python train.py --hidden_size=256 --d_shared_expert=64 --balance_loss=0.00107 --router_cosine_scale=10.0 --norm_eps=1e-05 --max_grad_norm=2.0
Below are experts of layer 3 (counted from 0) of a mixture-of-experts language model. Rows are named router (the router's row for the expert), gate (a neuron's input weights, with its number), up (a neuron's input weights, with its number) and show model dimensions 64-127. Each number is 500 + 25 x the weight over its row's rms, rounded and kept within 0 to 999. Numbers have three digits each.
Before each expert's rows: "gets" lists some tokens that make up at least twice as much of what it gets as of all text. This comes from a sample of Wikipedia text that the model never trained on. Tokens count by the router's weight.

# expert 88
gets: "ot", "ber", "ent", " prot", "at", "ter"
router:468482518494504447486495494561488493542514529514495476492456474470495495502552531541497514498530482565512540493498479498500510512436522484543453502518482515481534462490498461506478486476512483
gate0:494499506460527472553525479504490516486541501477489504493486483499530538526497527522508535524507490503533495476495517475492449483516484500559488511483521523468468515525502466477492500525443501
up0:500501485489484534537475479472520496474467530448481465498510508476464512480561522514514497513525517497517476528465446526466521497505476572477470574462488508481512477505515468488534433519478446
gate1:473495492501493449501493514513511517485523519503524481484460527486494501499478474468486474514546512511518513514490489541501475485487528493497520522527516486466479513479529536467500498497525485
up1:500537446492527464527501525531453488500531495495474499492507501474486514489507488518522497489509436488527535521516514510540524474500530487503487494493535535498482504504513481527498493459500502
gate2:484460472510508479458494524547532538513539497475499566486497509484477544496498516473506491513469494547529532510472510465492496513517526535479492529504454515517542503491463525486505515501509532
up2:487447465566545519499501527564492521528492505476487493543519475454454525489540523470453508515523515478513495549496500478501513528471498532511474467487475526499492513512503534534475491498474502
gate3:470524528477517530477509497500488511545517468528491479482488550529502482512508586482483494492536485534475498536516508489470487526494490478467479476477496518487534462506515481531492554531542471
up3:526501475481461532518486557483468504461508534511496493527536490475487489490511501515521493481482523481492511461504473533498516518473527513525525520504466495486505522502462452467494460518464467
gate4:457474531466499481474482501521486526529532466508471484501523523518483478476514513501476505468542512478506452510530500482527499505502510519498502460581518546527491480549464504467485552518525484
up4:457463478461525533467500477460546459500543476481491499491487460504524518521505512480523542465513487482489515459517492512527512517509525542480527506514494490510521478498529515474535528465466535
gate5:476501476522541494461482501490550497572531524452498492530497514490478506529513533494481493475521501515484488501495542459497485513502493479481490501507443477531517489500473492473494484512483508
up5:453487482522444459523505521492497492463474480526487480523492524554514487541508494508494504496503521503502467507520497526530494470514465482491492483536507552452454520490471501490528462503453535
gate6:538485538517481526500486462500525548478486527496510480520466500477478491476504490483507501495567507478509550514488496501486507493499495521535522508485548508514510504469486502507491499547514491
up6:524485508527482463520515491487544469463494480503474486516523510511485496483471512490480515464484521490539512487471499486474510524480484467507486538484488524468470512514571487486488485491482528

# expert 37
gets: "ish", "ian", " American", " K", "ay", " University"
router:480527482519525455441502512538479554506473520524474471565458481491491538525509497508535520480523497529534495523519495494502501526480508460515485495544492532506556497491540506484517493481494550
gate0:534517533495528501520486525513539461459492517545483501537489517519517533517535527493510544516521514500539503459491484483505489509526451508520489517508496522519490511476477504475476485523509534
up0:498528497513549529522499491504511474483492558484534498485488536462449523471561498428479525519484472489499514470500462480478524525499489515499538524493488504512450456482435481494508485513503509
gate1:496545496513490522486483477515440513519499538498525464510494505467491445470491528465505500472549523503512540492512460532481479551499463498511506497494518485488519473516538500520525516491511472
up1:521528523537491442508467459538522454512481475465536535479489524500509485474515483504529470500487457503541531472503509519495517487497512491531503479534547460482473489474522477482524508512496481
gate2:500471475498484496492472512513523486514463479508471492469461507479453502491472513468566494492533517522492547490454525520540480447527552509504511510492481489527499536529521560490481517506543538
up2:492461493526525551525501523535513501516462466513501551478469522505530548484523514513525519530503497481490506546449507467513511496489498507475469510520495475473484504485494539506499482473493472
gate3:502486473507501500488501491479463484523502512506489486530522491472529460513527512480488442491489462476503494505496467526513510526487528495492516504486476508480567490522524477532488521546546537
up3:497516495486500498470489489484509464493525549489513469505515521496487505482478480480499473449472448467486532510481517498472484514496548550501528506500470500486524471541532492483527535543495482
gate4:462472484475518499492510497469495529457506509508510504511473526549518458493488482474474527478457446517478475474534502499488477497467513522495517485509516468518560488559498461507480545483538517
up4:474480512467512492512513480511505474470516484440469488507509463479486507507489462493501542490510544488498479443538512506545464493500495493510524479495500486493520476514516489482503505492502523
gate5:457528540492496498474486483500541483548512527505497463533517472465528459541504507537475534444523549566514531508512503486473458529469512485501463463499484488501466550478515509483527479445507442
up5:500532502494536528469506513518501502458498475524519418486522512512519465500480470501428489533509507483499469463509458495539485492491501511484441469485503516500443515502516510488511519575489499
gate6:491533509499473556490484482534524481516482507512512505504469498482490524484515460476486549510524476497494494540494525525531526525478514493542471521472511535506542490493523488481505496492506507
up6:510489467526487490529533504455511463490493475523462464486489476512508509524486497483473487491480517498503499484496488496482525533470538464525519530471500498487494480466519446471473506507492489

# expert 126
gets: " in", " to", " on", " by", " from", " In"
router:459466495503495451498523526462469487513481516504496493527486492543497495490523468514504529515539490526519487544531504471480525470486531484509478488505505528512507474528507488533466493530507516
gate0:499507506469516518470531486475507523486492558487481483533490497487514511527533520493471489525500520482524503461464505516548500463448485506542455488474510505472501481470468473501482520546481555
up0:474508508506507480531517502484523505493505521520488518481532485454524496525468488510495503561482498497504505491499455514490528496477486507468503517510489487468511534461464496492475493497482497
gate1:488505546453484484458448516524481444493521540486519498498479504491508467525509480480459479544506498534517553495505451506478492532509488494481523520554498473513523538530530507464499496488512507
up1:528470499516502455452460520535459519518514501494494480518481507470515501519495474533517475492498436457539531528500506499526540521503486492496480489548453457473496540506511472450552561500482492
gate2:433542479460521512515479522497465496510508524494506506515509515467487510536492491543540520479493513476517514516518489464482483466474548498476506505494516481525519516484503505491526494480486519
up2:458493469522454519490487539501510526488529480509417486510507475520508502493536528481484565496470479451465483530476519504563543543506485529508466499470537484498502499518557494498477497502511499
gate3:544493504437512560493490486518499511487540495546487454504497485517498518521464556520498464489532493508503557496469514483480494507485532530513492508466472532455512490504527515467572546497542518
up3:557524490482490476478515477465502484493518543523490477508478497506465469500524532442531498496472481524517479517506486478488510510528533509497539462503486512534537499488522498488549484510517458
gate4:475503500504491516518502541503515516529521498508503461513487472532481489478542470503471544537500477501489472457516525491554494494495494510477492487504508526477489468534467529502470518547501552
up4:514460455464565468515504511485500449470484489473482515521490497518493514488514507486506560518513536492472471453521526518528513540502506522525489542527507465481486470545539469479514485528529525
gate5:455472514551527541491514515509544492535510475490520474528484518524485492510529519516484483482458481478501551502515553482488483448508504547519491508518494480510505486493501490523530515482498489
up5:464471502523462507489487491514509505489462454505487499468508525509546488551491486517483503470497434442515516492507494547482522484515534534474478497507510533481439519502492436539490490525513503
gate6:493536515516502517480494515526500503480545528482518495466444504483484508458514467452508498479566514518486517486511525502521519528505499513503523482445507547495534470561511473544492513488548523
up6:539492509466501533495503499469511525461501548491525497517518490491467481447523515508490521504506477517501484441490508494527488518475498473501524499504463511492506461511487532462519484508526513

# expert 42
gets: "i", "'s", "an", "ian", "ar", "a"
router:459480488478446472461515490470485527517462547550492508546458451466523508523506511498514546525486482535544468485522500493468547513481486499515485485536504482501501525512517468559493521481530516
gate0:503516460475470498513479527514551521502473478527511505506483463508514558504504512490506488503530520478549471510468548513560510512541465505525464529543521479484469534493421456478512495517505544
up0:525546500513518503466480475487499465456520532482560464473511488518499546490494510473486494510488512456540505480457465510476501512475489481498514557509522481518465488529507455473539485497514478
gate1:447486490440503497455521475439486503513547529511482512494472519481542475477531515443496461482479473503505458530478510507475517511482516483482521504491483458458532536540462527473495497501480512
up1:509463475500508470525509476509460498446516467460457521486473486492520517521499530477529478515517462462492515463488522523540510535482546519507508458487548475532522521540503479535469475473507433
gate2:490532518490493484501472523490512544526513565482508511481499517478502526525544470521520474522536486530494467472491496486496546500522502501501499494514517494526510516494489527482490544544544532
up2:467460531500475512512515512498537517510533508497463531484502523474500486493542530469513516514476501463532486490463485501546503480446510487507489486507497461500500481475474496449509488486476488
gate3:467512505472504526439489475448491532463485513561495494514490524482579519532488494480527477532558499567497536489523496517508502527486508514493494482481516545465489495498498502489469529470546455
up3:467493492477499500521531443505525471496477545520500502527532534469483513479470505541542489488523488512515508494525538508445491498464515488496540492533501508476545515522486451482487495534511476
gate4:446486485501502540504478532522541516506482496518548480519497544504541498476499497494491488510486518515461453520540479538496550519463497497476472492557549514437492519508503507532455508559508480
up4:465524444463511524479484506525490497496510441504476504543508486481494498499543488497474489510532512493488483520552491446537456490502492484477483513541541513532505502545517516495518519522520505
gate5:436496465497493509507459442517522534541457489485512490529497500494522474444528460534497495472514535546477537515487535540479505503478511513510462508503501511475513493538473484483515532497529471
up5:514507463493546506497438466553484521512465523502494473483481518520455487481504474473455494496476504463492511444522492525479504466450482506464521481509492530492512526515478502511501526527470471
gate6:502480472507463472484539521462509516499450507484489477461469493494528520462494527490494502486529568486475504454521497476520510517514490480500473547481520517469522539519496510488487473466495511
up6:478512494512494530479499506455516478497521529491461501495492533488454484511546514490490571467539479525493484496457495480496556493505502530533480551427511515547512485478501497479498506497506503

# expert 56
gets: "ant", "ight", "ron", "ief", " former", " offic"
router:497490461484501451512492557526483544495465558513457506548507458520492462475517497555528535473491479546533496508512474502488495493505508464516461522523483481537482496523531523524475488499514512
gate0:512504511447494418503507503538473499495512518512507485520506508541528512489495475481495473507503517515517515535509482527486521488471466473506501538531496495474470508491476461477486500488505529
up0:484517509494510532518537493528492492517515530423510487462474504467479511526566550509520496551486506501500464487483438508504430534502474496546497519521503504503495471547446462503498529475476490
gate1:474521494513474451475464484481450493518512522508493520509516504481501472454514569464501491484505499541525486505483480485450539539470538521511492488502492461494529495478512500496517537478471483
up1:483521534504517460479500497527468533455477481453475502468502513511496501501504524480530442483495526484507518535501483541506575471513483513507488492488525483531485508458513448557509487527496525
gate2:489524486469486490502503532518492523563552514529510540482508483462512540462506550490512525514503521515484540507476489486493483463475464493447416472483450531494476535514467562508485523539495492
up2:513498534504492533532528536530515518537501470500482519475503448474496526488496494508521546502507533487507519539517456487501493534489507494483469502543469491498505472486519492501498480494474486
gate3:481559487487486509458496502480469550520532491513482475538457498487494499531514507530525515531525480512497510500509508526478488539494506495457505496508521542494509475497537491476511509542492482
up3:524518504500509566476506488471529484491521515518487521485525481518507463506516513503491472493495470503546514530509494526468482517469519526490590511523414532473514486509528482486515474518514478
gate4:436487492493493500498531540491510488504515566535462508523511484501503433471491509508474522510446498492509463502513510531540542501504498499494486487551493510501496528544489468520496529524517516
up4:493476505480506520505484488482541456517499485515512518500495540461485527508557521514499533537492537494477469495520507529492444503521489510537507483570520500496532462542517485480508507526436542
gate5:471517499503483494498466479517495521503544527487462473537512510491525521525506526509542492468537530532531523572500464484441514518467531472493498526497475527470525527519497508483513477459530437
up5:491480504506506518513460461545527468471486501456457471535486518501475480517489504502518491525470492470497479454504479545513507490507477491486502489517511522461497483475478497505496523528458479
gate6:448502538474460516503506511493514492502465558480493508501484504528494537480481495496483517531528494524523543490516546551494475529522484468538497537464535484517511486521509472526517513477454499
up6:535509518528494485498525505473510490476507508517444476464513531450523495506511543494491510514486529481504505478487511511477490491476538535491503531514538482494461458485520488516522479506517507

# expert 46
gets: "ia", " County", " town", " City", " city", "0"
router:468493501473573522476474523509488512530498494505475520535491482499511487509513497508508514502545482528510466490512497483513493496504513448557453505538475517480514497527498463525531493468531491
gate0:520497458473556484487504527487509548475501527489501530484491462486539537504462516511453546537481520500541498502497462518517483488500505446539480518487483462485483495541498514536481494494562476
up0:486500485489528527471531487492479505491494526498533496519458496512470517504522499506513551489465498484534475485504502484468512502487533515483540501496506443567464468504498503499516503499504463
gate1:500500520425512514507462503509468491513480493469564471503525502472480475512485525505493495498536456566516499498503488514531535552493514509487504544499468493487497541482481512483502520478485475
up1:523499490528495453472485478544447512480476487485492509530493470493562497500532470505532468485529483487484464507517525522536560544498467514480449499512528477518486516513495534533486525491530471
gate2:508475493514465468495519560535527446495514515487513555496500514477484536557524480478523538503519520524520512486511497484496494493524484516458495575537487542484471512515513500516531514493534488
up2:520454465460546552522504505482499517488506477486463536479520528518486485495537513494458518468504486472534532472511529483537519505485436510520479484489512523493544504510511489505508464498515479
gate3:475502520491529491504481502479484522487514524526509449521481514532544487530503571486505505517553528509475494547517525516506567477471504490529513494490494550487486495523456477502500501505514485
up3:542515470531522503491481464449523467477518496498458494521513489531502510484464471495510496458474523460501502483461555538478459512489509480517528515483522506517515475527530473482547509515535477
gate4:478476528481489492453519505499516527515530480485496497551490521530498458505480474512490509478486529502498482460521486497498524497502493478497512478535511535483529432522476539482538525503532537
up4:477438511465528490448487483483531451482519508492545446506520510452518498523484477514490553539512519485463471506482532519525486520490472510456508478524532504454467513530538505500489496508479545
gate5:482524499521515520507500485481498491515505506468485468503473514471510499478500483548496464495504492547545518482505484478527528508500526502496467502488495520503502519501453482496515487476506467
up5:531528527498482475481487482537456470491483506479472445541440533482481527477486469514444495509514515501514498481539549505553536455501476511469515453511502519488459528479490512528476497527521464
gate6:465504559500501516475482452510498526457521503523515512489542523527492519539486467475463496517520490519494488501475509501527482500499505489551510543486524513473490469498537449497473514465455497
up6:503497493504525505533536491462506487475451519489489521483548505512468509445501462538473483490521463488486484474478508507508461501500509497475492481460509496563526505501508486469482471485536520

# expert 67
gets: "er", "ist", "ig", "ers", "ter", "or"
router:482505553466512442476534527548491532518446532526474510532475474494466459490518494477494560474529508534539486487519479478459526497460501473514479497506512510518484472516491458503536452506491492
gate0:487528527466530466468541483499508488478517527516510497532530505496499510501481505476492489462512524461521509467514497531471517529475484459504486537458531497523485481518456482515521443553475501
up0:525525510512469505554511493468560474469529482453528499444543499545452533506490457496510494508520515551494520509503481514450510512505471516531533508496513417531463491466512478500502475501509469
gate1:516493509468502516487474505498503474494500515499506514469509492490474454483513511495540510485532476483510465509466498502458497468499515485547532490503529538489496506524493513476505555509482488
up1:513459494493492501476522492544545498543483492484500544511493479466510499484504497503516468472494450475484513536506532514498527538499505509482485493526516497511446482466492473491482503484514477
gate2:472509511493502501542501485541490496518503503466494565475479488460485518511542490509478476516481453547508486524468504497519499498505501495434489515490495490520493514500492522474547529498493512
up2:479475496502509483508491565464495502508497494511478503534519488510509488460529525528526531536480516507543479532517529523481542498515512465505511501526502468491530528490524505481447469494496470
gate3:467528500482489530523507503476471532561529548475504445505480488537492500502483518499509503508570478502453473506458466512490492504468513491475498519513496484472493502517481531500517547511511510
up3:501516499480513497468516494440493539447499503554503463487553510521467511502460482515530480481528512513468531496485513477455484490502523506495533522492484489487516472527517472488526478481511483
gate4:488481511457497485523548509527524486481497514515499470552483458516495456496470468479464512477502484476462511480513543523531530495531496473500527473554524473497508497539475455467493548559500533
up4:498491496509501498501503515504568478471527509456493492524558516483491494487554499460451539475513519532477493452527485483522523502504492532467553529522507474500505456513513481488484523496494526
gate5:482511487526513501518495493530549467519485514484480484520494523483518501523552509527508531478487488538523512490517494509544530479486505473461502536502475503515459504513482475552489484509510478
up5:514466501513493532492452488517517464511507508533472467528527491451474511500503472500496472504493498480524485490512501477511491510465446510501496508488500554482424496476507508502498500533480482
gate6:485509547521486509504464474535526511487491524474516492502477496511477531507539459456447531518530493558506519486515544498507498491513479464529506531507514531514470469497503478523480523510504502
up6:520504526523525490467513525519451529489517506556520507536487510495504488502522497512489471507522500477482492419532476459497485500452499454527463508472531519517487498511484515464512442519545522

# expert 90
gets: "ent", "est", "201", "ur", "el", "202"
router:439509528484529492505502500538448537517479543520457518516476483517515510528550511488501536474532500517509469461495477490520506528483500441539501510565520488462448476520489426516516516514493472
gate0:459519474453464499480512482532492508480480528519505502494443489484529553536494529496495513454513523450500507511478497499515511472503489487527502493523484510485464470485484448492475491513474468
up0:462538520466468483477458475460444532487519500463526480496466513471477485494498493488496537533444518457503507539491471490480537500494448502522505513507505442510484510535488504493541462499503500
gate1:537504537505497465476508485465490519488468512495496502468491547452481445470506507480493508510508499519501488503503515516459510524504509448481509485520547489476529487458473480504430491492512490
up1:540507498488506509515475515549477500461477495485451514496460474477497523492462524484479502516515476496454508544449500518503550514479500528447474506484508483496455521522514469478474506521472514
gate2:439490499484514519480471515540462513533529492485485523488502478483550504502444524443516548497480504525498545483483473491500535457504526518520530492499476489535508499491544479514499521499487490
up2:481469493494495493510487525525492539483471479471446535511523461492522494506536520503467545544501510477503485520484503484490503505470532518507479506536488574496519512490516519476453491486504492
gate3:499530462531483471488542504500467511498514510480473461512506508492495504511482533544532495530540464538516483489502488522502520532506529475492507448546495479511515496545507521523489542541515506
up3:489497491446496481491522499471486459491508519501524417525471524489475490485456504541494507483499487486506479474486540546512521505527547499470575510527507498514495474525465468467537485527502481
gate4:473485468458495475495521505500489546542523524532492489536477505501525478486470523522495487494474495488499498565490490527514545520463494488490468489536510519451480479547479510541463539482507473
up4:452487484495524530494491501511527492457466523494516543531517481528518478531513502464524523508489515511479498485482497459519457509519518572505513499507527513522494474489477474492514478500460537
gate5:462500495485532531525504499515506511501513544493509485533523520466486489525495475499472526456523507552501555487510489510503473508468516484503488518524478523481486538538482459494508525561494473
up5:482484529535548523489485465567512486511476510500475490490516533515539503519499487489489463492553519497463518418483496495506509501470481488539470458503491484511442507511455510489496502545444431
gate6:464513520464489459487495459475526532515502510445505515488495468492456535482475505448485493510528498504504495512499537488509480504499474481535468561510531501504472465513493443497453507503522521
up6:527539532500528530518503523490528462470438488514513546534539521511481501470501506518519531489493483481523473445517482506432490501553490503529534493500485435469514494550581519506468490471521479

# expert 20
gets: " States", " United", "ia", ".S", "land", " American"
router:479517521515520495491494538533488520506475497515509501511491455455472511528519522485484507511561479542508489495505497479519506515468520479553466491557499524498478508523516498510483495502500512
gate0:502495519443578476516527517506496458496485533503474531556473480512539553544512521490486490487466477492518507477497472476539514503487449447521468495476522497465475492488485501504478444500503486
up0:513573501500534500534510478475526504467497519474530533480503495456492540459471521461517491489430506500520502525491480508488497486494484531514527514462520502535495508518494466490532498439514417
gate1:475524477470491524489501561464477466525450529518518531535544496482491482510524528526478518484484513503534500483466488520503497481474526462514521484504479492515512464512492528459478528511506515
up1:535510467470522478478492514538483488512525490485497515502508529490487506506457461480489485459479474499499508484504479498467515526482462464483513469559498475489485489481522441504452532483502452
gate2:528520507502519520480518504491495502540497527482535520476493470502464525454503546471497511522535520511498554502512447479483499474546457541478469495552490481508528503491490558461437511511511521
up2:509476516516543515500496535477532508533495465502436518487485503539523500489515497512435551508502516534528505494494494498501547513528512458525462522506512476482514536498490467533502488514501494
gate3:477493505523463513473513493521519515489502511547533475523484501473519487540482555473488466523574533531516532518488473488507512517502526496488477471509463536504506521503504494515474490513505518
up3:485488503517505513510512503442528520486432519550490510523551510508532474480486510488505467468480490525510498515468506467505503475491548503496507493476498509461540472524479498508504473501493511
gate4:522490489477502518456475479453507538495509527490488481507523521486528472476473467521466516505475520486467500486510499520512539503501490521527539464526515526455496468524475520541453544496543542
up4:444502487457484554521459491492536454510504510488498550500530498497463496529468508477489487484539486455492487465495539502573469475497501539473497479535524519538485492525512478474481505506494499
gate5:496491490510527521497461495520531500489481498468540480510523468478524463501511481473437497507515475538474531490500489495507522540496494526440480493480463501556503501493460479507494502518502458
up5:505487505502504524500455467507509512495462508481509459489490517492524458502496467523493468517502478489481499510563512511494532440489519502476510487542484520508485511488471492501503472540461493
gate6:494497528519452462517489490485506479501496466440504495457515436510473514489518504497507496520550516494511499489512498516484493523475468478540514533477492477471486500514518523490474499461494499
up6:491460508493505481509487500439471498471461536512478551508524493485506522545522486522478464471496526470520496489484444487474525466505525486476501483463521500512485498477523528454484503479533505

# expert 95
gets: " L", " l", " Ch", " ch", "ch", " ex"
router:481504523464497458447543523491487510507422540524495493510479458478500486463522506529504527499530476551513488473547499507507508502487535460545493488543502494471504484509487504490512548522481534
gate0:528510464482520444482529487480470538482483505529475488519449483513526524501525518485523506483516497478462488472488489497469446475467483518566469490522499485481462482471441500496499525516514562
up0:503536490504494541513498478498510533505466525495557490464491474489482524474555507488510505505499491518522498512514518459489533504490449499490510508489525492526494477514478488523445478534508490
gate1:470508508501478471477476500483483516518513518515531483465528491474517458487506491455509509494531467551523508515513493542491501539477504489513540495509494489483481491520491544457505524514501506
up1:523479480468501458534520534531481534476514438468520592543480518519551511514480524510545502462528481521529502508525521511467566524524520492519465512511510519509538505470505492507459539490463471
gate2:507504545486507514507498565508526530508472509507491510476495492494505505529517471543544500535488489501469510513498526474478514475495547524453487491528520501525496501491506504486493529516486481
up2:537465524491490486522538526517514481501485466485481527508503528479475494476557479523515471535499493479522475525510472489515539531526493496516496468542527485499519523467499517481485468518476475
gate3:519525516500517521443485494493480498519522512550484499496517510479511508498508526527474471516550456533492529491505556511473480551518515476516497471502517532454564460496494519445534548519521475
up3:532469452508479548470544512497504487510541531522505535475558490523546510471474507529503488466518512455454522507487491495484477500522517520472574512504501496504466514484503485495521475528495498
gate4:504511505456493501520513487500514491501486517505512470466479511489526472500496444501465508478499485504512441530523509503521504466520487512482494481603538528491506555529463495482508540519544497
up4:465475483490531520472510542486548470474538496498506500529509510469535535525536488515510537529504489495485543522506560472531483494454494563494484533512531549516491490528528483524530511482448488
gate5:471489518512520492466446484510572485542516514509522454478502515471483520495496504505507513492502469566483514489492515486477497511485477507491494492495500492480461502473453492463478501492481471
up5:499493530516531511472509501529511480495490463514510517484454552507517482508498488475467492517535490468509542447486543531515475483495507518476478449497513520504446540435483520528477484497499508
gate6:513526568484426528509494525493529488520520489485514519525462480509503508528543463545544476501525479528539498523514519518523484523498478502527488485469493540469513484485508466495485511486476485
up6:501519566502489513517511470486517507470465466495480544495515450541486514498530528577513457471455488468497481494488487521516475531491550527486508492543490476516480486475492538475490538493527492

# expert 80
gets: "il", " l", "l", "el", " fl", " al"
router:496490519454538431484510538520464509497472515495514533510497493480491465511560494492500528491530479520483538512494448471474517494500526476500456529541497512508535479505543508513473510513503546
gate0:485504509443538463472486506504501493508492518479506519539531474534487531487481475496453538460473501512503476479497493495493468491488486479505475501494503496471475492505506459477498495467516545
up0:507487434504494500502490519461506511456544504451511513490496489442481546489533534473519574521486468482527509547481477504509510489467475506514516546536509467506520438563483523502517455516462479
gate1:503502496446539477499513495514519482544515535478548500455445479458504457472520509493491504480520500529487496549505476498472505525477498475468547486533495530503507470507523502462515497489491530
up1:514491502524468481487478481509491550522464474470478542500458514514496515515500466497536458496504487486521493540466526498526549533506492472503496505540515481513492499498501455495465551481489496
gate2:458518508481519499475471518509488519506483488501500509495531555543533530474530520490489512498469515533516513518503482424494551473486503516453483489452551514501496523540486480470473511540494513
up2:482488536529498502494533530545517515513513480425483526480502500507474524496471494486495506522484528491501453484478524506506524494511481549498477495534482510561498484507476505516524455517491516
gate3:514522479449518495476530525493465534493517488521498541528514485506514500483486547482512508452549447540459520508534498476467460533513527526430514512540510463505523472536513482484483553523541512
up3:519515481481499521499520483470506446537513536530519467496504542520496499457457487499535505469521507476490512497498519534491506514506548496532530524509485535479531463567477509487549497520528488
gate4:472503489481511527480563513511500522490467477532512470550489506482519468485524468506450543484527458486510509503520503473521478482470497516487498479534558532500536509539483531503493543493529512
up4:467483475480506524504466475559505506498529472496528544497540498490539525498534477453536547517511519462532464466502508534527467463460463516500489523507534476471508480508543486503505551531488492
gate5:456523482512495531487465481532520537522470540448531440482473541467525464504527485490473531480472510533509489508463469504494481504504518519478441482494491519515480500479496488531476528534470475
up5:502485506510521500486486478541517475517489483467508484522528496493536480542528525503478505499473497522490481458504500526490505470481482481501473464516483514445436505452528515506488512549497461
gate6:460520509482474519502499508476502537479477509504541490505497490510463510478517464506544464504547506490558514518479475484479506538487466520520494511466551535524518480509475469509490536508533505
up6:539513529486514500518529491455512526463484538498485473517526488505483503468493486490481545516512464473516481476518479479467507497501495518525519472517494487486492473510484488495446470507536513

# expert 9
gets: " at", "|", " \"", "=", " as", " in"
router:456492523484519437491473503508479508485477530507494525516483460476478480458502471480517560468477498526513490528506494473460516475464515488508441523518485468543520498531568508483490512518503530
gate0:492490516485528487506510457542539495494508527502509519511476495467510550485462486500495520482510512482522511514480499471512490498502483532542469488533529484484480519525487478492525482540490534
up0:479532497548511488473508508510483486480497483472489505528546491452480510479537490486504489512471492500475489443497529471503511512496479526494531549531527531515493496472520486490511486515488491
gate1:511508484509522506504475486540471463490507523498522529483506472516519500463487510534547519514495488526527513497480497518474518554482554503459502482516470530505509513521471516407510520515499515
up1:522483499514469467506505475496475503518513474464494496500505462464496532529521494516528493470502498525490490540492499518492512475450502542479489487522549491460513542511533486484540506498481486
gate2:462487499523505501520486447464490516510504492508485514502505495480478549485471477540492490524479470471515490545502463489424508501510486493480460521501469504459524479492508500483469501479525521
up2:530474494521475562500492515500521511517492428506534528506468483502494497468566564496478490527503489481489473500482485491526522494522457529481455501535501512528476489529542515508502504521539496
gate3:491511480483527550515507497478488552478501466506460470521466507516496500523489546513521467539547493550441551492508486533479508513495507524529566481502482496495513533533506481491516533520508491
up3:537473496474495542492540438491524452472514529526547483511491473501502487493413469490475541453521486505476493502506515562483518519488509495451522497489501520479500484523439485498484501491497505
gate4:490480505500486521472489493474493519515530554513505514527495542484513492440505455465512481529512500519507491463523518493510492522472516488524468452541514546444497492529506481451496529517489485
up4:510530483487531509485470523498511468487470472506467473489487467440525548534508529502482488517495534516462524445522495539507450501496540474508545541490462431521516496530478523525468512482504515
gate5:490560511521524503519442466523517481502537500476472462538484503479445509505546500529502474497508519538512489490491481486504471513471495507467470487543478502491510532509482505494516550471507490
up5:501491521480502490475492458535482509523516475534478463518482526492522504509538520470490527507471498475539484470531501529514493471512484518513497468479516516503460483473485568479468492535528483
gate6:488502476498486495495513500490465537507483455441489503464472485529533472465511487492520493501527466492520506512517507548498526549484478505533508502495533499530508470499495473484492501498515501
up6:519524491476510475455508494479452522457470495485450492538497453475504478467538484506482549534504471450503519482486483475511513494475532487531523531482546534523523490527480493478519469485482551

# expert 45
gets: "son", "on", "g", "t", "ton", "ley"
router:483459509485502488505524522549495507467521533515464509518465489503492476501511492513521537501483487497491468500526492468484503523470501485539492529521487494532509470491490459509505470511534496
gate0:433493488496555461479482491502530490512509515471482515517507495480503527459505509494531511486473506456492476522528507488525477526499493494528479482501492454475475489451426504489509482552551487
up0:466497558489530484528513510447482517485523536421499500471497521480461517544499484515497487477492480514512507533468465525495492506530471562520506521489478486510485539515474492521535490477502458
gate1:489507515463470451506514489495484468553508518488471500488479455464528446501512479481530456493536490529497474516449466541465485489518526505494519493482498484495509525498509514472469481531524515
up1:498531469454476444486481545482503501453499466504453494519514465511558516482492467530520450513524470496495533463464550551509533503491488527502517512499541480499482524520474464519526478496488469
gate2:498462502503492514485502551551509470505501511500498511497486473495469524539523514496500557520488518525552520495486509514519515523475524513508501512503478506512438512487489524535489505522485537
up2:553499467516544513483491474497494515502508452478466580517506501478489494456525498491517525530484522443584450480489512505502521539505501470503474509509494529515524493517507520508502473528499451
gate3:450481472495493510499512498458495522501519497554509492544428566490561540490517550472473497506510501528473494509513511470447520525527547475532504496516500507494537536559515525501491511528517511
up3:519529480474499507500525470502525477525515523481501489524529457503483478462474502522466485476510551512495487564501463491471479516472512498482540526526496534537487504473486474499514500535523462
gate4:514470486459513444492514506530502488464508522537478504533460519471539443496504484507491507451498498525450451529522509450518532514494529510525556494554488536487514514535459489489485479530555514
up4:513488507477532482543517508552511488458503509496502507527508507470508509500479519459477535466517543502480506491498470476521485528474518487502531504543480515519501494485515483507478500513471527
gate5:477492535494507501501457505503557500518525477501502473522523520498484494509510513488488495496503510516484528508494467520524474502470497546510478534496478533497491507505506490524472485521507464
up5:472509485503468519508483505532509484523477502460479460497504519508518463469554501467441490505505534524497510489506498495517518477505481490500499524515462522520471552473505530496481503547496485
gate6:493471489499508510531512518503528499503472532492522500463480468464480528495574486542517530502567480512524476493468507485502513517507490558528470549460501542483565508500472483542469516512511536
up6:461507506491524501461489532445486475485500510507480513491505521490478498500510483493495483466528521480525508489496496486493497530530451568526526519482484457493462516514505497482463494532501536